config.yaml
experts_per_token: 6
normalize_top_k: true
routed_scale: 1.0
head_dim: 64
norm: "rmsnorm"
rope_base: 10000.0
rope_fraction: 0.75
tie_embeddings: false
parallel_block: false
init_std_up: 0.0478
batch_tokens: 131072
dataset: "wikipedia_en"
Below are experts of layer 9 (counted from 0) of a mixture-of-experts language model. Rows are named router (the router's row for the expert), gate (a neuron's input weights, with its number), up (a neuron's input weights, with its number) and show model dimensions 0-127. Each number is 500 + 40 x the weight over its row's rms, rounded and kept within 0 to 999. Numbers have three digits each.
Before each expert's rows: a language model's description of what the expert responds to. This comes from a sample of Wikipedia text that the model never trained on.

# expert 40
Description: Commas ending a clause before and, which or leaving, plus final e or ne pieces as in spare, renewed, nominees.
router:502526507507503495512475482489513502494489479468502509457534539424497542509602511559444505433541483518570449441565440487522597463524565546459534543487488447437587562404568547471560530530546470509526547494561485484495444537516503510464521481523522418533554510469522523491431549498410441492510519488540560530523454470463455477481459460485490488475444535490494445474507533531458486467497
gate0:576478498471410528502475457456496477537520525494535449497464513528537453471512542585435487525396479506493466457466556489503508416525481474496485493522508490471482566520532511494491482513549477406508507454466562522506563519604508471434447478516521523498492518516476539545475502486512595510453410507515511452502486485496521608480475532526497391572482511542532548536522470539470441475462
up0:499526478556467419504487517605455484488498407478516527437499512545523502489586552490457477507505539500562506443544476465494509513563526491459528441569495473508466505511490507536609607502471526530501467514484514493508509427465504519507522413512516532516496517497562471523480512440494466504458560459510557561578531544541453453387498462465441521453489499491495512426515477499537527536543
gate1:473469551501530579458486550567483465523510477504489397536462490565448555479499459509428576557497497519443533580478533533488486490461476505534508468494537443521478515500557509502460508543529478476485456394498532588488461526485485440485460481535494469484509392520480529463523506494542479507484521558579527535548415573521491575525476465513541540528545554525558487484498523536514509482576
up1:439549522436510491492515545465527555527515439510486547450487502493435463590554553460471427477496520509569444510513494507488472506576562506474485552519453485514573572499524499444526507461476501473540512489564510455430491515512463548515477497510533537447544507431557479464519542559474493468519577491457506556515516393527521415507518487522520474507410548488445469494511491563467490452419
gate2:449548455499506499540487530535491494441474491447542538454425495515489542502555533491413494505555496507484547494527526459502532553423492503525512470499454464556413523510492585467497504448498512508590530492492510464489486553513497509578447496432507490396551487469477499447447536466506558537480476517466557491504434529499427450578471484443425467451509543500545463493478479573590470479517
up2:483517449524449513480533481545584498483538611525568530430588508519537569512505511467475488546517489520480454525571537462526464582516561549435557547513470603494534493501557528559480423487468515572451487504491524501544513464466511436502503522497460474492578597577503471458483490458540500527496478458548483500534491531514490486466477546482503503493462464498498516571459527444481468440519
gate3:467552456505503476527464439563586561546470542533514520545490481498464588515535501442513509517456555498492464491530506489471515539453429536409474532525519557525429456487498490531473544486581550492444553490479496508503491476526527510433484572520433508477576480445472437552468513538534413557500494536457540516594475499472478439496441503516489486495548527453453473517448449533545513433504
up3:544468493563439570532460542499483450439543498478463480539492462514509561474516508517518494540484447490457518458495499525487573512515432553539497482450532535510539483567503566441503453459485510541475455430479448470463572475506444423458548558541483521449432568548502470465503469532463525569501467513462476455441500510383528579479493556451507560488443526549503487452477476535498502465539
gate4:517546481491566551460479485542431447495460466495531511527408493494425519476492439524435474435412588575504477521468479557490499413462476512541510531474508513447479475521505468556467531460496493469489508459448521423550462455478490470473515407502523520442527466440445538546524560574479519529486472433560508405543548490520501520506517473509480469468481456565452479509465486558496509486497
up4:518467558504512466550538458555438501547461477576507478524522520511536526529552455487509497497508451503560550490511544493472513544566520484485524572521445434513523501436549522454541489487467548596569568561513444582539473483509515547557486446484514483498500548541522487498398488430475490453524496431503538500565465472499525554481420547457498410469485489503494506561520428477488486511563
gate5:522509491460491519507401441477504462513498477481445461476537497529546540505502519523543428483462516481562504497536509489399507530576556550459438526544503554550527511459501428520448539461480498430539520507534544537477505566468489484502513500470500534544518643552526477489426471501444568481493501450520446433442533479534479502539567561512541518505471501535578528553561522545525510478508
up5:453531488532458505539541576535521459470516465513473488478459511469518464488519541474505514533500499467518522449458517468541483511492578544524524535472481482475518528523571491485538542566525523535529573469479478461530512516538473395469511509506469506424483671558444530531439506496534531526454492512442552520488523551532423493516463439563448485489507521527566498471424447601474507468504
gate6:463463562514549487516578531481546475460456522513541514463525498474473487498500449548432477582532512556551479452535493557495516475503529505503494540480485441588470533479551560508450606448531473512520500518568510540432519497447451481426421454494585572546496476467561488465550488512438486448542495518490493502464512412467495479466433486482522477535503529479431477509461519540498497489408
up6:437523505553522500484452520453453471502505499544520512533461560431466495515479403534451615520495429540520470506498489511511535472552416560418519493473484453512533482532461539465445530495519420501494562446482509552489448516541496565493538498428561500448538499464498447487569515499469501489472526465517543481468498497524488459517409500511511569465440481477505431402483543541512532468556
gate7:591409510535443465482534576469547469493543486482513448566528526527513441544494513494484490446555517458565548478492540470495510487462510431468415474480497509520571474545461445428494506531500518498535480433568478574516513463492504554559496550469492445545552574399481527519445495517509483458498503561518493471538550444532530482498554546480512528526521454532503519580552509567550497504492
up7:476554491472580515506517478475541554527507522529458517486462489508452449499509480557589549552482452498478569503498581515490488565503478501390501517607567446431511475488526478500544529493494433555479525419481453581495518523466447527436487481496502488448482521491568444487496544490501484482492577550499472459483485449461486566446428523521514513450502492565516439451569477496467532478526
gate8:428540568458529614526537442462465519525544522487559458528569537498525537437490466507458473462507503472497506524521527556486539510495499518462517575527497497470592574463555457474506538545544425562556534445557448501462519488504480500529551517475518429521574486606479473480513482495494481447519505527485467489521450535584457493564471482539506428533441527504534502547461516503511484441479
up8:543491498506453492481485464475535466515460471471396531494538506558499454472525526524546562619458541528501518436490531461514495483484493541567435482471494526496381500530528480512498540479433473408573534483492501509477504509496466481474509458524486580468444541457498515556471513538372475520476502548509567483500497435427445480482459528472562532456549494548545466469534504524484487512544
gate9:458452508491475437496498526502544567467483483463468440459457491469443527519479555476457488502508490478511458463532494553515438492512670558569492569576592502474530501545501519517482495541532570456498469544509464399478516483496492443422533476579506505489467510515493531461530496499464495471529531437562431551522449519517497518439524484495494483427500507538550493538460503482469556486473
up9:529519470560456500473491485480506492507535531507541444584469481499457408549502451542525444490393534442485465486501479540499490466521534476554528477550555521522524476443499436522484458506442461430451495444470483457523531444499479520572495473517534542565459460579507437467472524599511485560497500523441455526434536584455522550447506513566481492513453467537470505458528530455564503500502
gate10:527515493576569527487449451515408498565494468540514485484484498477528519521478496516471532492580478568531439484505542502559458480479473455490549568552503518476549448473462553477596452546441508514452487551450514554504523510488464455446450436499534516511529440448483470482450493535520464521561511438523517476574484483535502566414401518451487487512550517487400462468481491504502529462480
up10:495554531540510491437451523490383550469510492521513499512513499469512518526482497481447454463452480485510441492481460492556483509505593460525528565466546549496490471477398557535539509506396507526437462517448562507500518458470514490442568449480486419530582464472463451520477535510495475499470512454505462450522517484517492500511523493424494517469594470391460491493508510434455527443456
gate11:496407455506505540521441409466505443423493500428556440537475534530504528522462552520480451493511498472526505433499520482547453411516462515498562540482586471477453481496503504462477535552544508468527446523486575506493529479463480510513544498489509539548554564475412507583490490573507498505531487496532466473488506474585409501470483566574471502539554503487505555546510539556448516535514
up11:568473485469509497618417438529505494457471462507512473485479521555431488543552485581496515492422531497537527495516522454507541447524484505580574496451581450492481584475515506475542551522568405469531528488513567488522484533478495518465534468533503495488506555467434488435475515596503425483480504579481576502507541500520517494481530465530500513542545526477495472489498547568490493475553
gate12:452483467483494436559520392470396458476527530532527539470455486520462467557535537496540501532469448485486550448445524472457456552480518442508513544574543509447517500569490498453498474482492451542512553493456511544497507480510486552475503522540501496473496370521450493547547514494495461497557435473556514511506544461466473506472527486581506497507504447479514420570495441544455535464589
up12:489527492461460447483503503545569545570523533500544468526495532423503532433504444491482494445539535464491481450544460524519435452548543546445490472457442443488516525512522435538474510514534552482520491507533510528499461478519424500541521506445485444419493523451525527477528510506490542559442550469492491552533388466457513522521485517536519388518439529541591543436533463454543458471457
gate13:592465520563560496486551498440517497542514504570432529534483508577576485501490448472491518476565442454530518379496583472502529493480479526557487469551417520545541521475498531515495446496574434491479496515563489477448478475448529465490499454517488540570481490487539464495491518534452439520471514525519457459511486595506527484502488511447527592477473472519452472498473550438484465518439
up13:538549482455524567491481468574537532550443483542488490524511512524514460457430514505463472484509515552463507579499564521563500477483493496429436483523445464448465510418495467485521454493518535462429456494501547493502504462494499501561538506493487509550496433500535437530498579475494476514518532514436441456429527474500449441442521482436490474493551446560590486403430492455489523467578
gate14:518478510519503565461529484494478443499467474500528470451521522506574531527496393469439529501539541461528589547525533553535462552491456551445566525534516482525548511554475536563521549520535525506501567467517525491412533558451508576506459473499484520503532502463529466499509452428468457478418573531475467448451493521507497460527413512538563511537522533420481519460534537504547487522418
up14:461439433491518519528520454474469519572449494492492455489520493516585497438488524515478486505488542508502508531541548520555495440481417548477513528487529456556545521531477515521516458492553515534515591475471525492460527500533539568523493411569462536442544467531496463514508448432445521436443480526485428509505502532557528493483434457590485437511483554496553550461436458513557536417458
gate15:524579501514522513514527405522467545506467513512560522498553487531565457528566497516507551486453425428483522483492480561470555537371573487497564516475514508510498495527477512527418571444509461503546448489503514531469475443449479562496462440470563527494530477474532470497516510445485470546422515524490509445466469497521431551514485500472450519439504434404525436508487486480532455482525
up15:474537481484419585524436502496517537448502476472477546546534482469459572531530451564472520600461518513491468520443428516460505436530511485542551486534465438458415551516446503539490535492468487512510479464463504423458553518453439504437446521590480524424511447515533504498521496504510484449441484492435467564468485490477439501540498440459512518495500563469480458540521522464503570554522
gate16:471493498528534579421440423427459494483551490465466469510477503489411552552506492516531564544501533483511528575542478452482480587526566438594466490494512532526486487502531502568510509558513461485490495529526544506524460482488539493490501420529545510577573483553498499474517439602491463508516563515477494463504526567498499543494468521423493516506575485474425521458448526482469508549470
up16:495457554500587489536562570547446574475484457518555496454476520468624531502481468427482439512486478565519481490471580477518518469533497523461474522479526515513541468517501522473483483444478504497524454463543440491412522547537546490495483386529418488544452546454465470527515514433516519543451485484592516537443489477525497572576503507486526491551506478523517471493487512425475522493485

# expert 39
Description: The word the and possessive or quantity determiners after prepositions or verbs, such as of the, their time, its name, several, various.
router:538538477569497434461501501459566491515559501482579458399465451456488523512514493523564488539553489493491566487533506497418470467477555486412438479562564553519537448470539549484454470522484504547545502514449431486496481513566510502492507580529509532520492489511551497525513513535509475499504462404469531426535587524564511442478422515446550471513487447491481546523542515502497438511518
gate0:495499541503475474450506470452508460556568477532452508453517529534529505471467552573557522539570525493517537495500524470461509503456429558465438500487446453443508529438534523448462423511495550509507504523511452532472439512572486492504546515585532480487575532527468643462456536514556513457441560455471555547484493463521488519481445454549535475515484474545528489506517547509545515418533
up0:477497493460544568490501416421513500465496471595456509472453560582454502490460489558487522458490522512532460513449470468554522472527478561480476479491448481516493507465578489486480451493561478530531539494516565499504474525584479524576487511572413570546583571563515481500438538470493511495483535480483537531549507496514517516529455498513506528553529623500466540463519571524463511519532
gate1:462522456532443486520428410443539488482486471421476562492521449503499552532541492484486486461486495492515473535519557477519480482479374464567430502521520582521497575531518497490485538510516516500485597586444450482591504496485532513538552526499499503502552482518498379477449519513529481508558461487490537501505451480549454492486539478525501517436559474488471467503502538474588503450447
up1:516478545518569466518501573512463530500532542521494513489455500553518447525370552537533484571563521534453538399440460497493504528409529512517526496474454458500529511514451483452549488515547457427542468497545548517454477546468446540493474469494502444501523510479510566578448514438468536470517478520552488484418437506474538478462423485503496555530559540438535515484517485498485473559528
gate2:491500524509559552482408483510410522527514426536499410486504496545481486462415467505448538533505423469504510476519508489530461500542506480514503494565444485500549449475492512494586548546500488481533461519487479449426543473516531521493514518536494431500489483469437334538463482498492505509452509484516527472428473540459538518485593520455496584471499491496546507425546524461504486460510
up2:456525459493488524593485499425397494530500465449538470530453494465501503489553552536409487483450484523483489540499461455489583503523490495524432628563487456520503527486505478469462510471485442473523535458474530508538469558507504492489547545428576527427511527509565488413466519458526540494628488482477527487467508428544484466519513522498486527520536519551468445489501483501460453513476
gate3:562469453498502486526530486563617480494479535493506502557504485493560458523491498492449503421543473489419471487466538463537455493499450509452605519480566586494571484540490511476579499482535476567458465526471513505488505490500501489480496502504527496471535511458524487499493471509494552478529520493594462510523444506533480522537583441491469546386581406501500484479432457425483467477527
up3:573519576541504479441469445510451512464560503553450495477489512499515509506512533532534552534551518507460527472557543510464501523494502486460531459552443463497439466446565496448556494561496491480544520525471465553479442457509497482484522526465456567559509558472502580544514450450491518490491543530584521474435554470511499435512491613475522535561501589532518527541506433469466475564570
gate4:506482499427536469490463424548446530462504504468529471453435489490411485491510420509505482529469401576513456475546419450528458500546512531550471499508465507534492456447543534560488509500451518542499467511489569503527507515501540482477474485622395471515484559571535473460458547445542494542518495480478491485429527548472518574485466535443502535532478530494539533512475529517436526453529
up4:362511516492556513521516455468499523480484570497469519461473481418493503444517451515502447436513510547515507474490501387555502498549553461525441525439505421536504537520455546560484501462468450582479444520609447454514495487453442499536491485501536479485487518545493487484537515500533509474425529517525448512498482534452567531548501505493476490494507499508525436555488504518591497593522
gate5:482518492478485459576419543577543433419499546482523467482559545479500461470577545509455448413526543447478461548548516465533513463484494510464501477484514439453482495517452499464494460492458516525462509501476469481546474524484452510408456526540619529454511468516464576415497501531485542535471574502507479492478495446483470511502547542535495461455424474491498482514450553517471505414545
up5:430466446533491444554449381562498551528494475518437460483535523531468544492518518515504487432546496549484452506473539410515504532511508519413498509528407457482481555523448493491524505504513531469449517464496462550427502546455461538448512529468555520482529512464487547519509535489446455504490538490458454461560479471518593523475537469464484498493603493428583452523480471489455524549503
gate6:442505617487522502514514481481514453505524465520497514491501484536502515499578506488570519536514489427508520508541534501542527543436472401503418561483541507485482529514475500550434464496534453503539497494591445489493431568501484598489529499601462513482493519497473468486601494436437484496583468492518522454550526499501538582470514528478496443464456508459508551459527523495471499420497
up6:488565468600452504477494629495507476470464396491536512486436549500464463553546511472506526449466586513480508500481465494487600473550530540516568477502523492512468518512458486484557516502478466497485462401458485493501513496478444491486428511488551518454503471480490403505531454518533550498425528516436503440446469489489491504502544521486492490493484521427420474460512493421564512469468
gate7:470535534445491497489502462462561500580486546478529452520383503499493540586519497477521448485539538437530530460525511487489449468465465572510426494485507491523456460524449509461413396522576550470495514507555469462447470524494442563494471472555514490491489519485513562528529421551615520469507496435473466497551452492488420534492512485485491505508464491519512463548476538436489465461498
up7:564436445534499479482512534568453468468510494516441493522558506471481469408480409587451537477506448530500522552509521519552495546510542505469525434504504499494503578479447433488546587490504483520521496454497507505468489512482553424514503530397415535504486530518485443430543480546461486554463486567475536530498475410521568463491536529500481526462557511477538451424547474519489501502489
gate8:519447479459465464514542497516534558473500460512462538521538501576504534497549503469515530452497540531499507452495497410522472491520528470378517500479430546440418482512497501457496490499556517640529509522499543553416492515486536463492497539474459493513526578483589536507533464507483563581531507465570473440568496458488520507463523427464489506501587515548530455541510494486503466487527
up8:559518476505533534494540462547584437505518533530462481500529484599478518546473564424516494509519528532508540503510514498496521597502446545448496467521482571519525517461537512431507523504487509433526554526598485522440493500498508538496426455469347472548469532504476458498531507493535486486476488508585499525430489495453506526465501530470506478586504569408485521553527468515494507509458
gate9:466507486470463474459512457440492564526499486498469490448449503550555500512525559601521432494507578499521542489497472541471480525533494539559495530467582464533402473525470460538463487495630548468492489452516468502491463411566528528580503481454562540482477518499541509551428490523547521524569541509512499526549450450511528489543467480543501515609493518489492560508541473507504479534513
up9:495580548532561549489489440447472489543546478507548484510549561473514454527503524475509438434526494511518487537448526537532543570485470493577535483459452517597526563501475523505509502497545475498493449414495539491512476532497496553502559525417512465541485468499546478493518414521519551480474495525597564487596503417504491512510435587523492407486529476553493542466483528473507464507509
gate10:522512525524528455474525526440482551480502540468560604514542456534481597485530467527488527521471529473487508513558425458547540431529474493549548490483505445508457470491449489552482515529475510530455487478571526529544527557479423543499446471546487555511498519463545436469393504496511485499548517557475475561549486525462459543524484439545458571514558519489452445542529478439523500510404
up10:489460486538543512495515510485467543426477574494532610527442544402529523511512498543520411489550483518463482497542504525481534499524559557497539488501553435480484474503423481538491450554429494510554500519508520479546430505468468502417506490511526559471465579467534505463424508550436509502498514492539445482446466477479488502483478510501490612443486474536520479493504476626512461456498
gate11:475489550442551429544465471486463553440498479458485516494507445535564483497413487448486479452459454477512485470570512438513560511465567484492521437505524522469501510541516463426555495508501554520429531520514536545417414453525461508504469476475494522472425474554488420504417439499510530536551478531570523563504420517492441530512510530524483571528589537490496486509456485453494491508503
up11:558510422536492547502492504588513459540477501544479470488470522525407533500524411557518517502541571525456529508444547494478393464501420518478497539493468473490472485497544523521481466504524457480549506535499434515567534548529496543514505498442450513526556537521479631559588526508469497426494463496454475500537545540527574478488461468494508522488467480470518497463565460530440521511557
gate12:440568478547533517485486498411476478508506447490464514483526542470491462459520520501472469558492449548423539483476524553512501500534561503504460565536496460555555495517434458487517463522511452512539511496485475496528498548456562565498417504557552506465550489521561546385502562576529469513541542398475534465578497432490579501505435542512520494526462500491462450533501504554498464530457
up12:516536512586560532479525494504553499514491481421446562480494526476557509513537452558523534549439435489434612552497585517506484495497522481457567528499520456549483500554492516474486506523570547512519468475454481505492504539482520527520464451575492524519565545449555582429485460483541482445557505454443514514539504466509562470496436397536497469541575490469487501531501465493550478501494
gate13:446497525484489547544522512541489570475527436509540446460498519406438428458467497521428472455500526508512488481427490514519446492517546562550483477524433499487464501552529496545534521498511481519449509496503507444561455434522523552560490478620468479466475552555551427502474444469502584527488513491509553455491526414534411529468536485478483510490453528468571526533463567482519480534510
up13:540587479509505462452537487407485448535491538500520471511352445545575536487524507515492534522476453492462495467508562563504521469494483567501529518488554551575490504464534486428489528471587461529533531467476514502526530497544475424469432488460502549539494452498510426432449516513549497538565487511496485542487437520521435477533534485509509539545517493529498492587511500516502533527411
gate14:480523486483477510535482527484504517493491468441500497516522489495502564507629563542502475532532505442521472491469494490466482428555461496562483415494510519480440579495466487552458483476497448446492539414512483460590518466485463465500538503454573589500532471476478473443487524609505450544565515505499556544504522501461442518510468492482498393513510574481520495464484484434487492574443
up14:518502531560504473480478499459423552572485504470482526486493502471524422512479483471487443579531488426495503475503434516504510583522538534513556526517600471520530410458501542483536502538473534506490463417458525479463515413456611532459426541557508489570519427442485478527487534522461459475450495506520518522518515488463483409464524581531534529497522506430481518472483521504515517501438
gate15:527527550567479493419547507624576512535500534490451482543464495518510447519460432472531510555481451577503610510504511526491454572476502459479509520516524467500508538459444541521529490515512530538450470546560491522537527438514450483469481451524415510538540583495537497456488477551528536474481513517398479557586518568499532487489498497472495524519509512499483439489577449521511497475450
up15:536591523488510487504545554488435568543493477515471535513498423494378578448465477481506535480487525511581441499479533512506471499528459455477543451496477557457410462516529456555505560463507488490454507494452530541529560433529525545463567503522441508524453523526543474518528548420427541523535507519508545513453531519495438549529508520504477539518517452445482517486455457411483517557503
gate16:473421470568471506512460477495498450454502462454488492482538540603520522492509468481558536498481550479462452552461567499514550488505445479509569513479463547557581506609479488436500562478461487504461509506414434540572496484525448551515515440508503442495537477542445457494473518497541473528484423483568483539487517488467533500518450512510493361483465471495465491448521481503534507553503
up16:518492482468458512526501428498496464402508541495473425513506506521487495454503445517487496491465543539514509557471461445513506451497512534427510535470504514503456491456567491577479432502530415508526461498481517531497484487507563487621545494454494419479496497508524543471547499437559590429472473493458539513612460482477452519495486522513505433531504464545552526492520563489474506442611

# expert 37
Description: Articles and possessive determiners like the, The, his, its, their, mostly after prepositions, including the inside Theft and theatre.
router:494487560527447441503489514510512488493518526508525425466461472462503594523494476497552496486551507518448495529495498501443477499490514482440510466509595560484589496472499524490409473578578555499553495505463468567502527459570457496513474542488542594463530532506511527498551553546482465540513399482451541438498521474567529495505495511482611441502542453555449512543569506493484490517478
gate0:493554536518497491489463559482506481547483418519515482567521464490531508476560569471496490492517486538430505497558515467451501455554470484474501546470452487454512431452537505452470455570560484481478487451488395515537495478576494538551486539448448500485541477469534480500476532474625523519526490478560543471525529531498517492480489467481498528509433502482606567595529458556552540553442
up0:524469528493474419496493515439478503501458470538505457526524496503467527479507487458482579505545490476432553552531564503498572503595461524439587539506538510512522444519529514463463497575529480420486534469528427571546491484555483560517516471444498511482522543455495492459494520505564532448486500581604528588466485546510541454490528487440505515602469462518506479520539481567539500503477
gate1:459436501511468519517481474479505532545494541519496478492505521476538543587535441453509532548530552523425516558436529564493474446439437423488546458436493504472517530553467517545491548519586503531470483494584485536486493558501455383481520459500505556500481448507519508486482499605520465467464462474439522506484478473476538591460561460453515532481514482548492497586490529486436452508509
up1:557519529464522488522496456499490522494522471464543565459458482523393409487525535473478493470536422551544531472593487496488494531527549533468395556628523485529527531470555525438475473479460474492530501522484501508463460509507560505524494613501484468494466541501521518451554520389473501493558475533530478481502507572537476460526464526514493532500476538497514493433492496525565547502433
gate2:495525504534512546536524541543451581515518529449482463559509555497511469467495497511499495543487526483486513515449516491475565491494520501501606490507606456512417511572522434481493473535470428504505514505500580492490505379480480497447529478502538562538517601474539484509496527549559493524565506472565535505454586460491486500413518492460507517563501512535495582520482535586500515522545
up2:533519546450547470494515571566494484508433471521487477503384457454561525508473566487449481491492509506567493475452477483515457523374417511445523442421484507472493435496487495517532467475511559497461431538453472509544506500459520524511453493456448479499519484448525556536465419479429489549471407441490464481602468506459477504549490495502461520541517487486531484504472452520495531515542
gate3:633461530492494495502525411542501521481491525542546451503487460509540476504477483540461574487493484513581489506488582494524523541567458536442531498456429462504392476515506508544541480477465499543493522437506405530502438481556499482502552543490446493569479488507486490501543447475492559464478545532475516476513500519520464521498504494422446560507519440480541483486484460562379480527536
up3:531460495409517474490496449505469502528509521564490495437533494495608536460517457509485476519523511576531509483553522505489552567577504498514479555435473501514516445435538536435503452507450462592490484459521482515513453525564465520462497540447538519525496485443502485503433431516567468489465463492541551547547448519490488488492554456497493638500490600445551525509510525537482486524464
gate4:492538480509465468534454506529526540405476454429475491434550474600524499510539576536552449531499504463514441471567472483492466488551431511535573493444497529526482494459454564553547498484397535527490485462507519526525465497464508515423495518517501465544468450496510529461481484512523564398441542436497501518406551446450530486445479576499462544492481490469544508480486477529503509543474
up4:488502507487561512506490502426475519497501463434519554572430511447396521421471466525466570478486450503472521505436506486523511533477524473478501499602554451414554483519542483432461500515561500487514492576433506478534496472525535437502521539519513502482493502455504491528533542509455429596597433504529468499594464510545515508558545481496527458517484515523455501497495488454570475508546
gate5:456519484502485526481471490487466451564508526498385451543444515448507516446463469529510486517519467445524505470543500595429485521513613460513531494544510474503487471498549483423489437489474479471505552542493451511532559457476470478521490466518501526465490531556461469472513551543389444565582540479446556486456465469494482547435560475498523522551531462555556453557513443502524514515471
up5:547504496520481410484488428583441544530512477476526533530491529478576484518465529585534469520505443501551523455482479503495514534536419509512500525530527500479481506526505515450516419497489518490556472490461515539427450515499541389535445514437426523454491489472493482487509579492496485490514522426447523488538572503587469473463529529451524465543479600513510545460568466423480463519544
gate6:510463438487504552480545536477383477504494559527471477567502494576553546511451439546546544468515580463570522494415497567478484524475463502441518498438485505548543510520486551489537459469483544477475448513519468503511512443464369484460534446449510447587482494473479489535528480496488411485467492533461458489446553512511551444471552489524488446486515511473454508468486479447462497469498
up6:531548541455543494599488474547466529510477552477532570479582498583495446498510487530467567591526492496511467531531464475514483471498516524486472460490477528510472509526556432500518347493517455560524510512459532559418512508441494499522523527492467477468509485599467507474443549478488492407545514487511509496568517524524508489435485505506508456397487466502521528530502590481510498534516
gate7:443478542584495519496530465446533469471524588471489519478467523444499507561515526483527505561465544511476477458473511497470502517432540470523400482495437489539598530463485554458461453478531515552499530517507457464513456428522478479553475549484491505570521439527522494541535484533460517522494473470416515476456609469505505533504481512514497504424407456513505517562451454585470544503570
up7:441497443485482539498470493491452484483495509533526458486497539446541537478553482469516504504465593524472523487428506518481429450401463495539514394488494499511524412544463493517558457495549536513514475516486533460577475458477481518504447465478530481530455529524486526550510490591447524563435492471446524513521518477461556515497557595481500471553454452461470503472476522589519494611541
gate8:513548563530466495532459464456524520453545467509502495416449551534486434556504587481535441514474543472491463504514468425530520512465475492527429535525477540453489578510505487517476494537502552484495472474576516526560540573523545575442439542572496499489584507503437538571505449541419549436472495506523533535540469458470538478464539548494528476427425500495494498507519526520551526450490
up8:628559498491507454420528501465510460510472533525456481455483425526395435500424528559507501560423515413504539473546512501530557458554501468520411493487487469506470480505513496500504516497483495560503476515434482466506491451519554502548509466403477455532497429483511498481496500501555511456453475467557526574507502556503491499499541425464469446494448482455540536452506494428474522478507
gate9:494448526539501442503498519506502486466497501480439566453487500607514459548469540529489526541541493584500478485559411475568498504518568486472441542472452485526548508519490464505534526506512478512476493538500465554492485529486470539563429456459434501475540521548462501515431489467382561460517580514517504449524493601541567461459533486513516570436505513468522543513503472464506516424452
up9:481434430483508467613459471509469550469462498460554500537483505403485570466556508511509431438459419483516468529481587467469551493547431512523491512464542516532437535487475492468474462500473535535491559469498460482499502507530511511452502531567494484515460446429538548475549474483583461494428431447554463566477461460444508519544486488471477450514516467439516468499466489550539489549492
gate10:526501483488579558571515477507508455499476580510537429472491437487522553529531460467449526525530451485583544540469490543544518477500472551468547497545592512502585456519489495538530539476534463464484490491487524417459540539477536534539534478424487500516552524497505524483488486516444458544453455515509512519536552352474416558493509484509441533474514472480471452469440564497515506460541
up10:498478471498560576546494492461568499483471519530550506480491433477552536488526426456462587504516430553524568574514458516538555448470463529493508581552506447515606469507475522534516521491552451482498462514466509473493539546433528514549566504466504493518530430420522466476522519489494488566545449523455492465489524401463421540529497484562455540533490467485527458502460548493512517479549
gate11:503526510510571490498523511458482553472477526511509552478459497458540559521457484563504554515546477484407472485491484541482535542500544463508528608532516487496528496574535516437500566485505494468536545523442508491451491481522423424415415438516542558515511527435509462473444539493480388546562497498570445582484446527550539472498497468527491551523514459528442486499490503534448502530484
up11:524493498445468494515550459499472481481513555556496456546554482575480483469481553462510475451455497534538488506431527437521510474515444506421492438382511515477436460419555504540476482509483460572483498459554479521493513585506460581551602533405458482509506507564518514502495440523498547495446498505513520449588501504475505534554497498480500468508486484519563491513451482537494476465589
gate12:472462511432524438473516578480522534473433514469490490474536390479512462481510450475480473514494488448515504510479554497560479498532512525579470526454513517524568477527541498512512465488498497531468543514442478437517558509541500558566580496537419530506534412539567506559445529502532503422547589529509528503535483510434503557557484556496491446515454467551462573503512521545437560513483
up12:503461476470526474512532590495545428449482570506487415555463474563526487509489472472495465466598483455551504500522591491520526469550468520466502486486453478465482476460449494475508456490480467578501525487449547418471541453548528475469558465535515501479506520519466514527507521456489540398564593543552482466475528485512451483478521496535474515493529533461495487425471489496376543434497
gate13:544573512505467490416452521472576523541555437466507587445534577438525491453497526530536502483535561491422501470478528478477482472494543461557422473517446484512478548530529435457484525503420494502492500460496382509523548474500434502526446489485593505501572488503489477575546482526547537436464467438488534478499503533486471478477448494482542509500532534441467511455530501477490490494577
up13:529496519518481469465484467473553503561545459521588530442490564446558470434499518481525502496506567487459445450538481523515394457431494485538430443567540520505495546558488513523494555504432474541446513493508438545560506531519513562442442497481497489484529550467488516563569434523551549424440503499475502497555447556483441538480544522490529532514539551503505497462499495465521524456576
gate14:501527474432523538470537483475569487500480501514485502530439518570490478497534531478506467452530503470628436398488490563540518526479476477528405485534424481499485487486499473492513574454499488447518453499546517476497558521508525580479526521480479463496484487509478475535385504486517557482462564556519494540505490514542443515542538460566434563533554528452503485445479478482507553472608
up14:508492485427500562475550503467532482466518457516483498534474549620461514491510578467502483490509510491603483441516487552519508513472483498517428488498430495484461511479504514472508606448482508484548430470544545507500561539510537560479588557502498472509483521543492513511401521477562542493436530533522500523520525513531460486527525397532449587539534490487474542440473499533537529465585
gate15:514514485585574515479433483497465494517484529478537492502430461426496498519558437455434466572511499550502475503534456514480437529395616524473563534556541456420510485510399482487496505515551519447514491547459465481519533438488535481490475530501563480462573450468529497518487471546486432504475486508543467497452555492499446472531536545505501488522495594460479541542533528521492498518443
up15:481476555591510576525484531518440510447534477594532474478487584493472516470501432485463514539499515539465477500532495463502488439469483417499506495483487490525503484559460506422488473531603466561517486445453545592447468501456494506520476534493554480517465477512497501519574433445459474467472445419487510452534495515519505473548557507376543511509530502528508538522505551474563449534525
gate16:563439511500500466492491436506566499447503509582496477429479451554508501537499528456503479507542467436609508487488483457502464556528510535547520522539513548555524511531550597539515598500508493509492444425488471492506500542533558534500490525502399508545508533460494460504496428517497540426443520577491507511425543515515440547507437545485473531496559419488484540545477492517445498503462
up16:566491475546505508559502486506591521407486518547502510413520467534513455546470484403530454530516496480591454473463513470525501553451455523537479477524528552541524511487536587525544510488486478513457443448484423507540523511517517524483477500517428489545491497468515512516467422508507496429453493507490494523518551532479497555530429592522473539493521404437476548541446449536426537462495